{"hidden_size": 128, "routed_scale": 1.0, "learning_rate": 0.00307}
Below are experts of layer 6 (counted from 0) of a mixture-of-experts language model. Rows are named router (the router's row for the expert), gate (a neuron's input weights, with its number), up (a neuron's input weights, with its number), down (a neuron's output weights, with its number) and show model dimensions 0-127. Each number is 500 + 25 x the weight over its row's rms, rounded and kept within 0 to 999. Numbers have three digits each.
Before each expert's rows: "comes after" lists some tokens at least twice as common just before its tokens as in all text. This comes from a sample of Wikipedia text that the model never trained on. Tokens count by the router's weight.

# expert 2
comes after: " | ", "1", "2", "0", "–", "."
router:492491546519580430582496403477513529500484489509517525506490514509504499525489490506489523523540504519488534475494509469477487470517489489502475463505481530494490525505490507516517501534521501498482513504508492515480471548515512497489513481521504516494508516504535501499540461508474514528520471510491483507521472463504543487540540516519456462471496514468516499495460506515516501515514
gate1:504473475496538479493557510434524484532448502511529479517518518534532524476490487479516505491523514471486494454466470535503503507504511523475531553502492474448498501485518514522489503463471466437519532502488510540462476475452515533519483536476471481476513514518520529499487529499472469511478485473516446478480469517495522507481497478483509473546515490505481481494488515465498492500517
up1:489496487429537501489486500501487513539434487505528492498488483568501451497481482493511514463493512504501497449501524475553474509511494533476492506476494503506496546523499486442479530527489468472508504488500524503549484470488500517462499505516499522501521495479484488487516502493490507500506481514507475510567476521457506449488522461456503499565485530512469516480470504526468498535498
down1:557531510527506528489484522474475464509486486475531526508504514493524529480527453527529505502498510483506457509502556438479505468479512456523500516469468452493548531447476485506478515485519487520485511494531484512502541527481504505491469475538492483515480466520471516492526493492468504506517561458513485493496440495497498474510543516480480510480521474517476513500515541457507505523481
gate2:545576542512491465549482479497457499482471511502457469497498483512477495522460490468487493486498475520498539512525501507479524498494514517506492466494492481507513474560461523486471476495461475451510506509526515508516513493461513477497477485498512479490485519501529497516483544482517491531483499509420499493523486493506500498511511503430534546480529469473475520459463523523478516505493
up2:505520472525460520513500517520527511512530499473438511467497526476543521491527496549552520523491492491487465475548497507457519530493468501506479537533494512514524494489542488491512505497528537544525486491520516485518531547516490487516518506523516485488436503466480477505510501537432503478501478505551518504500476535483490522526502532517495522465538457502532515511532490501538493522508
down2:435432485485459482449503483461527512442526453527522508493493494465499469545516513470498498497508464509489512479496480484493491496517467500532516513528531487501470537499501505529507456504442509522486437517518501490472486469508481504497519526498498506500507467473524499496519512512513477470526484513496441487470520484528489531516492503540472531536483539524525489494535473507491494500462
gate3:502498502470544511519530507508525475512522496520489509496525507469467476521509549486488508513538495533470485530522505428475510510470458479469478538512498542507535546508505499509466480545467551519503500540482492503520519551541484496490498497505525503524489498490461505522531477523530532490509446511479503490505534521510462534579497504505499495465513495506480511548511488516498500517541
up3:527504491471540459543460517492474474529484500486510492474522518454529541480504536500500534502496514476499514460500517492535489507480516458501442432509496519463519516505480537477471499494524466534506530479511498523487503480526521482495473457512463513485472489499482493501484479507490489503533533489484524540457506507495465461515498514558509470500460499519508468475488552500499564494521
down3:490490479526464486516515471498567490486451512488528504512536547477522490466528518476476514476531522478454508528485471515505533536481531478464498514489510524512489525460509494493510454480489471506502476482471484515502474488461495513457535506482535488464477477467533512506509506497523487549469532469470513495494507564490523525503516478479508514504476451475521524485469471501552487507460
gate4:507506512518524480515465464516501486554508466550469462483520477505509488507432485546475491513531514505471513500495516467512485494505503484494472470482471522468502529473469515485510453496494487517482525504507490504492452513538542525509502475427492516457499476516518473510434475501475483487499488521503518532531512528451529500499513508452499489514556450499482532513512528477493507484494
up4:502513491516451513464522531522527470488543472498447497493500532469486512497473484497487490491502451518541491462533477515500468482567498508553507517473473469498494459470518497508531519480506553511472493487467505506508494495532480477490478489552489500502500506496471559517498530483527451514518490484521438492486464519508483498471448474486489513512511492511483490486530504464498452480469
down4:503495554495549526542470502489487495522472501547511497514513482498477454507490500503510543503497542484485484485512512503506546537467453515440489462531531481513529496508466492535499458544507498511535494488528499536472481536494482545531474504477502526492506495543501450503455535506484528506490513544496500528504530521511531520516477520474527489502486482493498514447494525523485534460524
gate5:470502504551521452490498488486477467442488537513565481489469519497549532510506486485498499528474502468514529501512505506515505484473520517520501481487519488525478509496479524463520526517500506516471532464491477491525519496434467487505450509518473512525553522490490478498497469522459512514499515516524485496526431458481513459520493551506461497495473472472519457496469512478501500480503
up5:508471499480460501515520527481483451466498516543499465503485530515506519480506486460523515489485486502496479484491477524529539526478471511534479499451472458497521521485511458490468478498488455488488559477502502486459488529487519492509463575483473497468489472558535477467537490537492495488506504466525499507491493496516476454479504520514477497502499535571477504506489530485508469490484
down5:467452510507533510491439486506458527572480482505449490546484541508512510546501475516497490517521522518508507494525506460498537499521437528503497507521509535506506517488480489473505509545537494470515498549485488512548540481521498483502498500498500496499478468442464469546521522506529499497493450504491479538528512496486546506524507526509466481487493467498512505510538502527500504517507
gate6:487522481524533502496474439502478502490505524515496538469494479510505517493483487502442487502476493503555503537548490523506518480490516455512540436447484485494482523517496521492497479475527534484541464542540474453505477509542467500477531521482488562491514501480517468496517488477459467506541508555512519478515512498500530487495528495475515492504464489464495501485495500495496459498478
up6:531483489428495471520548565484524448468495493472520470513483503516532502507498484488497467498527518514474510510497515516490454505520485529526517536520506496504500544493519444499482494507469499509491541478478490496514444506462461525515476474505469491481506506491440479483442491557509466494516475529490500526487476524520529475485523481511507507448475490522487510478499522459514491486510
down6:546528482546553530503403485553415513483474489544452503446474520487497516469472504528522511493502517456494531491507484525531528510479469512515500484531471479500486462481520496499500513514518506511517498512514502519515493477474516470512478509505503506510472487531530521490495502509498520509465487456476545512519499488510492501501500538476510519527494495493470536509494484551495492473510
gate7:502474496475502430513491507473525484527462548510506477497454481513464515494459479486512497539500541504508485501490505524507495481490482533475504477477519539493499502518474534437530546424549496474525489551489565496531499491479541487484494498478517497516540517483523509528489523476454487505501527506499483498537484520513521504497512490478495510542507482473521487510458505472498497522537
up7:490528500511531517493489508517493480496475479482494482525521519480469505504516453503536511507476555498433478535506511483512515512457458531487491488511547502503501521562486498512490523449572470506561502517495489492493490484471492505525515564507454496486481482498486558524500514503469534484516508488543485470538488524473513503513542509494496503548480489455518515515478513514517508487494
down7:525484513536532464498511469502499480521547432536493470529492498522439492506486479535456511507464492507501497466484511466462456527494500498480510515530519539510486492509495476491450494503536496500508511514551483495477462483516494460468503483460503516491466483507485504455505495494510450491493498497474531527517489458443440492502510478514498471497536483510495457466454485511512497504524
gate8:487483527443499487470519468533500505515485528491519511536514475506510512476529515504487507494537513500556499469459542462503521486510521496457505488509473483530500511515478494477518497458524493511518517489519536511497548479507490495485518570475479507525457497518468455470478548503509465469486509492505506499493509509512499526512462519495492457517545513422500506507487451490462530461462
up8:503486509482489503510489488503485527502503531516513498513511507510487520473521545498492520543453546455518451452486496534559497513509499530519472549505513521531491545506497505491500505480516479492522504531582519513540484562536444528547502497505513496524486528519516519501504496498496468469481504506490498486507516533498480521501510476543572495513513560515504503507517530496484523514495
down8:492515479498533513523530523481493479483511453465502474529501488509526531520476454467506498494478484484455485502527481508464535502551460490510525512482473493517515476517543511511466488501500487488473514461423509497521481512477519491454460475547465505474516511494515506500510511483524496507491497461510474487553515455458485537523547550489478497461484522515462486475485534472492523477495

# expert 11
comes after: "\n", " |", "\n\n", ")", ".", " |  |"
router:491457494553567456550492481484544529492441507480503538521477507519473500465484476533481491508478488485465509509495515494515517480480557519546469488514492555485498513522504484485510542528518468513484507444475516534484519522484466496494534521516558492486491493466505508514518490494514492538460483473480485492515466518506479545548493489471478505486518512485521496494501504484489509541515
gate1:506526515499520472510492475540476475521475489523511524498485500477527462503515504517505499544450458518540504507494452493468510492458526474495536496487523507492452500502529506491476493472545528506456506480503487496478500448507493455499494488499541467505495522502554452502483534491507504510520526465512522472478488463466483518481531462503478529580513476521456503502461507474473521492471
up1:519504519492480503516501516471513550495496540508438507511506502469478475554493506435480511564516540536496476486499492490472516490539521520499514494528503522568521484511448504536486525474509475477525497556476536512474504514500499515506514516531530517497515463494517514529496534491559511523460465467508497504516500496491499480494494544498508459476507492504477490471513496513454473518542
down1:517469546504493493524527450532503470476521511519526513515494501497515522472510457527498489460435518474488502481488519506472507509488510531498516525493462511514478470556522494518512475487515516453460519519437538482512461474503515482460495503482527443500515543527491520490522509523515494489499528524483479508546526472528480506506513471488550477486523462503536466526472483475544491516486
gate2:502445516502541469500509502529511482555584499529523530484473517542455485526493526522505472500468498533508519499468542500480497526507531503513520537492484482498477485499472497478494509458515543494483534462532506507491530495511459515552462506503521478512488474511489521513528473496506481524527479506459496477483516496511490529474534439507524483510466522528459466520516499514543491499481
up2:484521511505507501541527515459528512484525494480564477463452486512510518509516536501455481559489495475494495509497501503512463492487517500500470528537480478491470516548470506502550496495489534535493501478492453541469459482489535487517495528479497478508521506529491502459532502483486519519524521471475444522501494522471466503484487474554530458524484539483481495512514464519504514496450
down2:498493480529529486555479504495501502504476477479477486515494465508502495515499528480519447476501473516552480510473537473485521483489482479542486490516496462476502497465476504464515504472479566517441438437512467488491508503473498494523462536484489478520476491473535504455479515485502534440514505462521505521504483464460521524496518486501472523494493466520477460492510523498522478499485
gate3:479482493481499507510476469515481485540497516470511507524476514452498527461508473550499457502499477460542485481481474556477525467476451510507494517571524558511459465526506525462516497510511475501494467498492544492512509497514473519513482487515504487461487525504498495500502479455472441546482484514483517498485486508454490506496515508498505490562499444501530517473499488492502510478470
up3:486500484535489544512476480501525458506477528507487487511477506476449496531506509500497494466518500481487501470546475492504479456496486532519565482510528517480451527476561511468516518484500542452530536497496501493515500513519512491462487516512530501497500527523521531486510552483517509507538495521522563499471504481486509499474476513505480430507537434479491490500489509474512492546499
down3:481490497487494505501489477467482520507500502496518517548477522456481514496495464467503523503493515487498501540521482512480471488505519468507503470490471486478527493462466482436505475484452486511518421463514496460500531531496519491517497476426485483511498486516467480505458520516475510561552485513543527512493505520456504486509514523480494506542545479527487470533513478462511496492508
gate4:488508518463510488495491484559499537477491500507493494507530483516504525519475500509480463502550491505532521538512506528498545522509496506496503509468474499522518475460484478521488544532561452523536492504480509491513528505537501528504517503518521498452520521470476527529471470514529480504499539550475480465473488454477538549478531494502484538517543496447453519494496500504527490464504
up4:452509501475526541556471485512509513478522496506534507526490455463426512505507478468535477502534471519455458499516475550508505501496461496503516511552485566528533501468503508495540565505503488509500489511508534490539494494483504480479498497495499475540495516505471529486490472460529510502492515524528526477485493531494479490486487493536479514513447509478501490506470488531535476499490
down4:498521532468525456484503479494507476507496495482514524498493510524469497459466472492478516520491498530523517506532522505485448531521511444513532518471510479472497499465481468476473497527533500539483529489520470452541527498475466485507530450440494559471473497522521511490503521485506469519483488495524496475482441474508516510443489472475491499522507491524538519519470446512495513486501
gate5:476498501532521516514518484515495518491498516464481543481484553475482472557525519497487494472529526512476515501517531507487458454498505505542509487477530516508498509446544472474505502524494537436482485460473509535501542482517494506473526492514517508480495516481468477515522462490488475461502503497553528498487514469513506480490466505549484488461475529479469483505520452489536454489461
up5:510492525506475493473476504539515455532472483522495462528509475493519517503528489500431497517466518528519489498468478498494521464512516552509540525518527485493542461513510507470487466474515493493560514518513502523505536541489490482532495482479480541500505492503494503456503528476461516502502522490476495511478473500506530511496487493453497536536518487559534468511531556492476532552526
down5:540516484492511466532498536518553512509506494535470551497500489486500519484505504501541498501488457495502491513483503542531506543515497476452450474474488515501489509494490501476526527520498570460543539493511520538495499505475503527540504514484496488497502492494502500501488490500500501502460484525469529422477509483479498491523536494516573465538510474458471523529491488491485524479450
gate6:514462498535491480489507490502545523525535461534478498497475499517517506478457475511531535513492493517538467521484503526522510516525496443510506475448529511512501465534539524488485528535517515484501511482485532512519528514526523534487478495534555497533519530480520486472518516491484476509518448459547517480525484511545523520483499471477510533506497491445498492515455444512508513496538
up6:507467474507511470554504511536492499491548457500496517459496478478501504521451552531509481535473518487512527499494514524503496524495484486507496480496535519488515457464515551488488498511500536497502552452508488509502546524526524503496490491523553526479559513489513511507516507455469523513535498511532529525534451464484460516488480500541516518493498478457463504488500495521514477462530
down6:494504500528528496469475492480493512496491497483469479512521563518534512517546526516465537494471485506556503505471510517524528500453516529452526469513498489522498526494477516532521495491472493474503518533548456513492488517458553525457493505479504552535476498499510499529461479506507532503514505510530430516493511505488502500519483458489449512460519480513510544490519499507479483451500
gate7:492462518467500505535487479497505525503460553460474497489459494508502499483508494505536480499518539455542490472522526493505535515536481515496486561475540509525549484514509530502489465531471505500467519476484519503516489473446495503469489494488543524487525544493504506527468497477501497571501504482459512520504470525485509542473506513479497526473514500474501444464511524498511539498541
up7:500485489487509497485518498485539507502504536515485530506522567546521477481507521483516494474488500513494477505524515525520481493498452503490533434509533505510490467491496522477504538475503485514494502448514511491514524503513461580502516469501462504488489488500511503498536546479506475522544526503487507490492497483478569508483496525525482443490486530516471480498464471543438479479538
down7:518530518482483485480493446534479486441469504510529492452461494486521512543523494517441500506507496501495485476494483540479469504502508498522481492494484487498444488523512481503522501475443477496518472522535500520499520497493470531481546509474544465510513510548534495506482494512516513471451505510508466524519509477563502498511456522458534508469477512455546509541478484480492498491497
gate8:512492512513513453559455498520541491487499497503463537496529481507511482455487498513540474509481546513528555534531538503493507487523494495541517495548530483543519510494499471441530524499527500519460507537454501518510516501499516499482473493491536485496533490527479519482483501507527495495512484480511511480491508547495501513507534515460485505474570499488490527505502512466431482486463
up8:556548536531504469513481498474477539480477517541518466476512469509504476450467530514531497534492512501529504480529507506542553493517505500523501531495498499469511503478466491483493479567511499538511506524479522502503497509477522498435531537491499525451522531497529506457471512502505510497488532478502506494503500502517506462488541475461479556498499500451511502534517518469541511506490
down8:480513490467482503535500489496503458514438493454481500518500496492510547562521538485528475504493525518508535469525458521491498513495475524472490492524504526454469475532490459469535488510452542497507497497488492475504504543484482560455514540503533519523503499492505504521479509514527509427482505501502528468453503498532468497468524482489516456471525477503487514499499505478474508528488

# expert 22
comes after: "1", "2", " in ", ", ", " (", " "
router:507489544546541483510501466507530542489497505504511508510493491467456508526520498521514528492514512473492496519522527543486515503545516495518481473507505558528555545489470487488518533518533480496493531488488503524493557511489489498509476478542512468489505485504505506533517527528512516505493515464456520484444497472478509493525560545541496452476515525493534495521554495490513465465507
gate1:510472498484498511526504467469504481537481502494476481492480524479535526443475532474544517478531480485486485481505480489528497476479529461525506491482421498491508506463521513520542480508497485498485458477492529519474486483478476526486515474463451524549511487497551499483514530515507491495512531468447525515467497485468488507475536504493505512495508557497482553531495536476513525456505
up1:490545466525503493515491478489490470504520551483470490499476508465553485525533519478524486480516469487489473509514483515516499504463522530508531516470484476507463514511475456519517525509539490532491522460538471487458482536471468546534460495486525506487485521484550519489536555512534476477511474525476534482477470495453472513496509462516484494479528526522484494512506489513442510488515
down1:472498517489509547474475506546491467484496462460439533469534534528496521509532498502503474511552477544519542493555505528517511486507463486471508467472488474481490484517466501538527479509493494549520471512502526525498486499471485498508551514532477483482466522495528509482542505463541502476478489502469532475499471465480516540506495464508509489512478532534493509530512508511523500533471
gate2:484511524516517512498489485529483520522516525507482515519503508499436496464524499496468489520501511470469480501452472515511528504489479495466513429499489474519519498515523456496445473532538508495523520488560486523492513500544532460546500477469535482431487504489503511520492448510519487500513478500526487489521494463472530488522487494484464525497498560466500477472505518476496532534472
up2:527499481491493478504503504494459505479524493475497471545516506473539431493463491505476476502519488540476537499492598494561476544510507530542513514509500513486496497497522499519541488482457485500483484517505492534530516502528518510476486509551509504516465491497518518501494472504527527487459489492464517493483518478461494528497501431456525503500485476462458494502494502537512480490487
down2:508557436492499520493474526518513500458516484481542516463484484505498501471452505502504533489463501487499495496538462496452486504509486490505491464488508488500454493482465508509481541486499486529559510553489490507525485500473451491511502500494496495480517455525458519510492483520499437512484482515483541510464459493505476509432515472519500478527505545486500516550516489498485528485535
gate3:489462516507527479550490487513525498480509455482504528479506498474482537465510482492497485490473485503487496483503438510477545507478481452539511513525486506531455584508541525466540516480478513520529491486466513524450500467542482481550476515489501437488516501475473499528494501495506513536485508467492510505506466509508490514524482503525498507495517529472519513496484515500512516432468
up3:503527487506484509550537525481495502532467513501515499514525490483495524495494542502477524495506499506471502432509479475532461471456494464534518523506499503508474492482530504474486551486546510505478525534477557501466542485561498483497528529515527560500473524483489556482478499484509480506557500442514504467496496523491480476483505479486488490522511473488479504478492515532470492491458
down3:483493491465433514477480503488480485470510516461489471494493544532508512477483485536558489530500515540475517503511559458481462504545537533460537508485522530488507471489502515532477467484540462494491491518519478502521493531470494510467524486475500515499530512509504499522518488510535502547505512513521483498544495514466521546446487501507503539489502496535498537548505478460507519525510
gate4:485450507527487444482490496491514477526508557534523537509486513490435508488484492468488470488526495494484481490494527512495461499513449493490479473496486538477552517489505510471488538509530516487492490489490524522474532494503475517539486467506452481494491502454489544516484519517469456537550474474478513505490458485447525509455481496502515514486519526468516537466530513484489507466512
up4:512477538460492538488529506502510464462470472480506473504460501472526521512518537511512478527522505489478509486499469483510512523536515516511527532552522481547464503516490485494463489515490495480471454440489465495475516509496513511466499518508507542514515449505502503523549505467564496491483513496523470521487555503538508506501494467511507458480487519518483517523506545523482457469547
down4:534484473485504548499493478498526517500471477520494521519495520496529487533495479487524540499537545476536477505519497502505495501491497491552450482493478473495447470509505518519541465513460517514518474513465476497531514555498501445479512472470521501462516443492526512464471500535530471515473502521515497551486490533496551486460508515494463497516483485495522455531516510501528489532473
gate5:480503498506507507471512485497474508503506490468525486487471476467446529489518502495457478504498546528471502548523546485548470490518563478506469520513493502493532516441499518476489500539481488472462508474492449538495485496473481465529480477483469504492500488490467496465536435495504516507501495496469461528444495467510505545500512510481529492505496540504489517539513501532459494484474
up5:509496526564495490451556518535507469504465542468533518479494530481479513475502492500531507479474539485481443476457487523497498511489495489507554501499487479519510466500503469494526474536488483504469514523493520472510523544525472542500490480442525510511514507464486492492530549497472476545511501511511459513514472518460491522474546512475518500519517544530503509504484528491490523497538
down5:493519493501501500510506503519511519462455457515527453490469532509467474505489493481501419486472505454549525481490504515546509483512504444500474493505473455551516472495532522513498494503517515485492521487502508534525503535508491476491475520501496519498487481437447517510488487496513459508534502484486536486523511522556515504471517483512524521483516524495469502533481558525476486529540
gate6:517498522453507483512491516547495512559476501500539531478487475488476486484563500495468512492526450510454487492530500536500499493499531528445511532496480489538528520512470498488535513493473530469460480516539448513465492536501535511513499499505476499488497494498548487513466491497479488473510506483509535502492481505482471462499475509509526500497574530507524463559531516503497495539497
up6:474528506475511503538486476490521543476495495499438478540508520476578498502508511501517480466492484529511516497501490466475537484510484536555527503540499446518462486508533447499493500520470541464530481502509487483513477507514485505516534487513480532477490485535525501502534517509499467513497533544505520484507522480497483524539517501559488475477497470535462480487502477500496512549465
down6:484464517534492497504472463522490518531507487492510515490485563458556498520473486496486503526495565514545466512492464489531428536499491488515485512528523492482488499528496479487470476523532485491529496518506491529486526475518493485505464498479444469497537515504453502501492527515482524560500497466460483493511475470520524491494528510470483467509541523509529542462508514515521489471514
gate7:478502531514508509466507499501531493509524534504501503520465478487510535494473491520503515540492511474503510525532462500498562521531529502529527499524511478494517546468522461537495471535474501507520524503482498519479499510513490499555552444513524505501506467493491455499472496505531485541466466471489501447523516494516486446465516480484500487475498471508505486510559475436447488481500
up7:478483456476490486498474484485474469501505551507507498494469526520481540475496492496481468486493494526532481517476500516514493472462486535545508484557477511498517441465473527467490511477474494516470511512538510506518564508507548515490471499502488496528471536490494517467541494528507525447527429487519487494502464509494558506499514495500506505490535561494489524489511505546499528501502
down7:480494479513513510502528491544482513488493449443500515489496515478478484474524480507466508513515501507495499527531509514515522499491478524453460489553462500487505528534497532482507511535541495537505470582465439499479487556502495493539492457501529510460497482469514532480516508498488437499498483504517495475526509514532532511498477503505499515511558502510468514506514503509461511466467
gate8:493548496512515497483478489522517482521503480464471545512477517469477499499498451544474504505525495509505467556507516505486490499462527505484457525468499435489544504473490466509519506538464490487519552488497516487494455503475494536498485462506496468486494511462512495495501538541532470491517533503510464524516524462485454538484549523455500495487564509486517509515528480487488512489484
up8:512462502469492471529492502499492496550510526473488487503498483535550548500486560468467503474479449471490489516493516532504487498496556508509543510499477552481455478523463542488487511503496522503496543483496516479463498512469499478463504485529513510514480521484478529528537482524473486509477499483498535546482464502523509517493511471515484479497552475462514535477500515518496571501515
down8:430499480498524503503478468486504493488539496503505507502491494468464489517526487506479494554498507519506486543528514482530541443484475494519522520434487485490520511495462487511506493477530503486542469466471462509542513486466510462469476502483525490470463476549490520448487548494563500469509508494481482466524505510533524511505515502471485475519507524492522511497532457481507511475467

# expert 23
comes after: " | ", " ", "| ", ".", "–", "0"
router:502501514538552424546516419482524521514497465507500479494507492530496482522450480530498544502523504524470507506490559466489500517512480508460504489533496566513479517507464497468508494526529506476476509511519502503502488558504514486475506490481511493482505517490510498491525475499474534508472485544497509511501482517480527530512550529509448480461506489484525495556489489508510492492518
gate1:465540493483526482564505498532493508493459514495471489527533511458498485506525493527523507498488509507472470513485515502477506455495444492490488501500510491511473466520450496537510534467465501503537523507444505477502491524460532522529462492481523461505489517502542508479484486481574475517499551507489529510503497517497557492521474517530487481526478464511502492475521509499529554530516
up1:530485489506483498531516487494528513482472493493476495507490484465519538530451473486520476490494483520523516501550467496502506469476534547505506464487531537512459529551493525470521483506517508513499466544530539488491444467475512529512488501484449486520480472495525517497514537511463512493511460472498537513587519510498510456504517481503512498524526468501518512516516516483505455463522
down1:498556522503560486522523500506509500501490522542512514515511525491470497450489489490474494530469509514495535489506533511539504466499520503534519518505457461459565492485454498455516540489509501500447530521512471488492508493560493500501517508441474528525502554534531468509513524477514479473508489490519489477535486501481514485494485475541484517487513498524521507486473504453499493448496
gate2:505540516494505471481496499531504523470530542468491507473467533480522475461471456490514453477482518510495529452511535498471515458489492484480483500505470490478499532464506535470524505499488481531539471459483559507496472547523492525452492472500475522459480527494509496508531502471464504478501510517488493505547522478455488455540513516504462497445500510460522494495463512505490516504487
up2:499522502466490500552479461479486462533471519504469518465514505482496511498495521452499496538466501497507534490524519500476511513521517482481516468485504454526466516491510523452540513476503530511486492477509531491488494444484488461547497492485495504512512478514514440494546497507532504532495534512513501500516446519506495447506507479558518528518484520462483495468507507552528517568487
down2:481511506510503472475499482497523486503533520487519505506493519518477494504507521559494490478491552491476463542485513484491461480536529507495501535509521505487487485489554477508503538444524458476520545476481482479501468566531516561460478512489513494523451493497491541509544495470550483501505527482500468522500476488468502527517496524529484481525489461524507542508489501445493520480524
gate3:456458503498500479489533494520535493479515529477502505469467504506476553496469501552505532515534493482464464510451482506508516534518488523507466518498519497549559481452529464521474553526477473512472455480487476502519501501498499518502446470486499491507469491503466490486470494506517554479495540498515512499487531526524498508489520480495529517464545498485518454513528491491485553504509
up3:506529490539514492508465488464506506496542502495501514452515520540426507462482524516475466499508505476480484485511478479457537497528492480477517527505469482539543479494515490488516447470507487532498495483506483498524507562461472504444500506505496489492499487495508516465521518463525473484460458459488558493503493506555520473503510507501458491494498485519516489485552535483484492458512
down3:478498514525507477519471466535521484488474504430500533452524471529510499540490494527498525489509506524494488488482490491458484507485494484509522474531521498512484527502489495509486488498509465470545539496489523507511456460510507512524515521519519484529482495537469449503475559534486533472508535517439548479508491506539516495547462493518514493529505495513454471483549523477527531525519
gate4:526524528536513449552495496516528502484475515510515484486479504522543520486501511498514477544518512513518528530526486512483463474535519456473491484498521521512481502512506498483499499485543495495447548498473480527528502505505505495488503504501559524532554505499508498529506454512528499486506521512440561496502521511479519509471472457479496454499506497511466515514560466511434487486484
up4:483514485471494536528503509496510491471498513490487508430531527482517453507459452491536518540508503531500478537470503503539477481467498491491515543520455526424512471504504523449482513440489499457511443507501494473463475514481458529506535495488480536518540505501485490488515490530506479519513482521509534500482473476518501488499481502513518531516464488490507518494482544494538505487491
down4:506475510496507489511494501502478463529499493476518517530495519457517500510508477522487488521436496510520527466510506508525498486499520485498453469497458520540521527543500470542499507507503485527527479569477449517529524483503520553501442472517492479469473545474488503474481484542522496518513525496491532490537475504535487486545476483525487476499441468508506478502494474460512519466530
gate5:484479474514520453510501483497510507527531500528491471520491491504486500524503530513512495453556518506488488534517507432521502546488491458484498498550511536502500498518471507482489481531501501480474534515514443526472512516495479519468502517500471522498462501466517488467505511524503446507454477492469506492507489487515497452539535533478493485471557515467554518524497462478520474501552
up5:449492507513511525501513502487507528461474512480477510498548532547506531484475475482525500479503473474535493498495499495481501476494473538503509546497513503480490543445487455488501517526520551524527478539468497477529522519494466465538531532531505519458489500497497482521498481486503513515524553469498492495485528514467476494488497468468511518493428514480459508505460525495509524521437
down5:529490496451487505499490481559474494495506488510474488503478503456539485474465470481470469522478480560495532476534431494489530456498501532487482528494500489475552473479459498471518517503471517499492440496482511465455504491516500499486515543453501507479488474541522508448533497551488496497506508521516496455496478505471511511485484490482478494508503454503537502481487495497528533484487
gate6:491508520508505478474471482501497491477464510561494493502512531507511509495516454495453474489513473517548505493510523530553492540473526513483489461482456510477531533491450501469523491460470477524486475507486475513512518500516521453514488506481460539483506542482475483513496448533477527523497517527474483506526525491467477484467489486548465482524486509460467477520488481516475478537454
up6:478503488505497466513505443498521488535512534547501491548499513494521514510519480471498507453476495510458500476480503506498478533492549494519531528529538546503471518521531497495459428503501427467483542519487471480524510520504492463483475504500505516503495527462501499507477498459468517448504457534505548515489485535512474489511492496521535465490501521490516480501523509500538517503539
down6:498485512506460506474512498440478530479506512472456547507500449489486511483515513504502480466490486484488494535500455453518555431493535508512490505536478478460489453453542499497522497503485524488480489487465504468525511493456459512478492507514513513506526505524527506469562524504541494511459505492498504484471509436501490494458506518511498519483514510482502474493483475527524539520487
gate7:488508518457507491484529499506527513555493497482532489493525467483476476448483502541461509470502461487524491521514507490531472553506461477490501494484471506462504526554486494478518517479484497442517513522459502544482541489449466503480531517495489492486509497517431481478521486500483478500451522524472470475484465492496498500512505482502465461534513472524499485529520452529508524520510
up7:497519475483501508453480510484492507465474487471508528494496495460468496531497496489532464496489492485477493492486504479477466480492532483533499444481503511496473434465513514542497500482530488558474479509531467458452498506537527498489497470503525528510500435518576506564507499501541497490519492486468497479522517523481503500499500511511515506474501502456513530482462537479475504461520
down7:535466482511491494513508522495491473496518530524492495486502510538502535475496507521477467484553501530473496538450519510460470510508495530547511511499485507517521508462465502491484461516470508461494467489431520458533574440534533485496467509514500533535533525477487499475534515518528506475483543510488486535533487520494505534502487499492508533486507487551518502525503488508507507475527
gate8:513496505529524435533506488509506502503528480495498507510482504496556461535496509487511489482532515522555530512468513476479475518527493459497488514533468499500535553474497510456510490522481516509449532465522486503503530531531474473456506479557469517472485512502486524518527503494534480482490475515451491489480496490469483492529488501508455531465533512523488510544499540522471463457491
up8:512495499512482488480529548467498570491515511485508538493438516483500507503476497462475507496518531508460506458521489519505466478490499504495472494515478465483509567537516448543568498513463481471489521487480469497467481511494500539493452458532466499519525504513503491495516473530471479516506530487530502502514449484467511505504495500515488482502458491453497533509471529481512466500502
down8:516518482508481477523486487509473478492499502510494493490479488490480522481470519467523512468495521518533520513525526477482480465501477463448515498542470537478483479503468480454485502505540518503480472516544522517493483467508487435497507474498514476502495547515467513508499501485528543523537527485497527533522514510520507525551545484486497563509545492544492523512475552474462490556522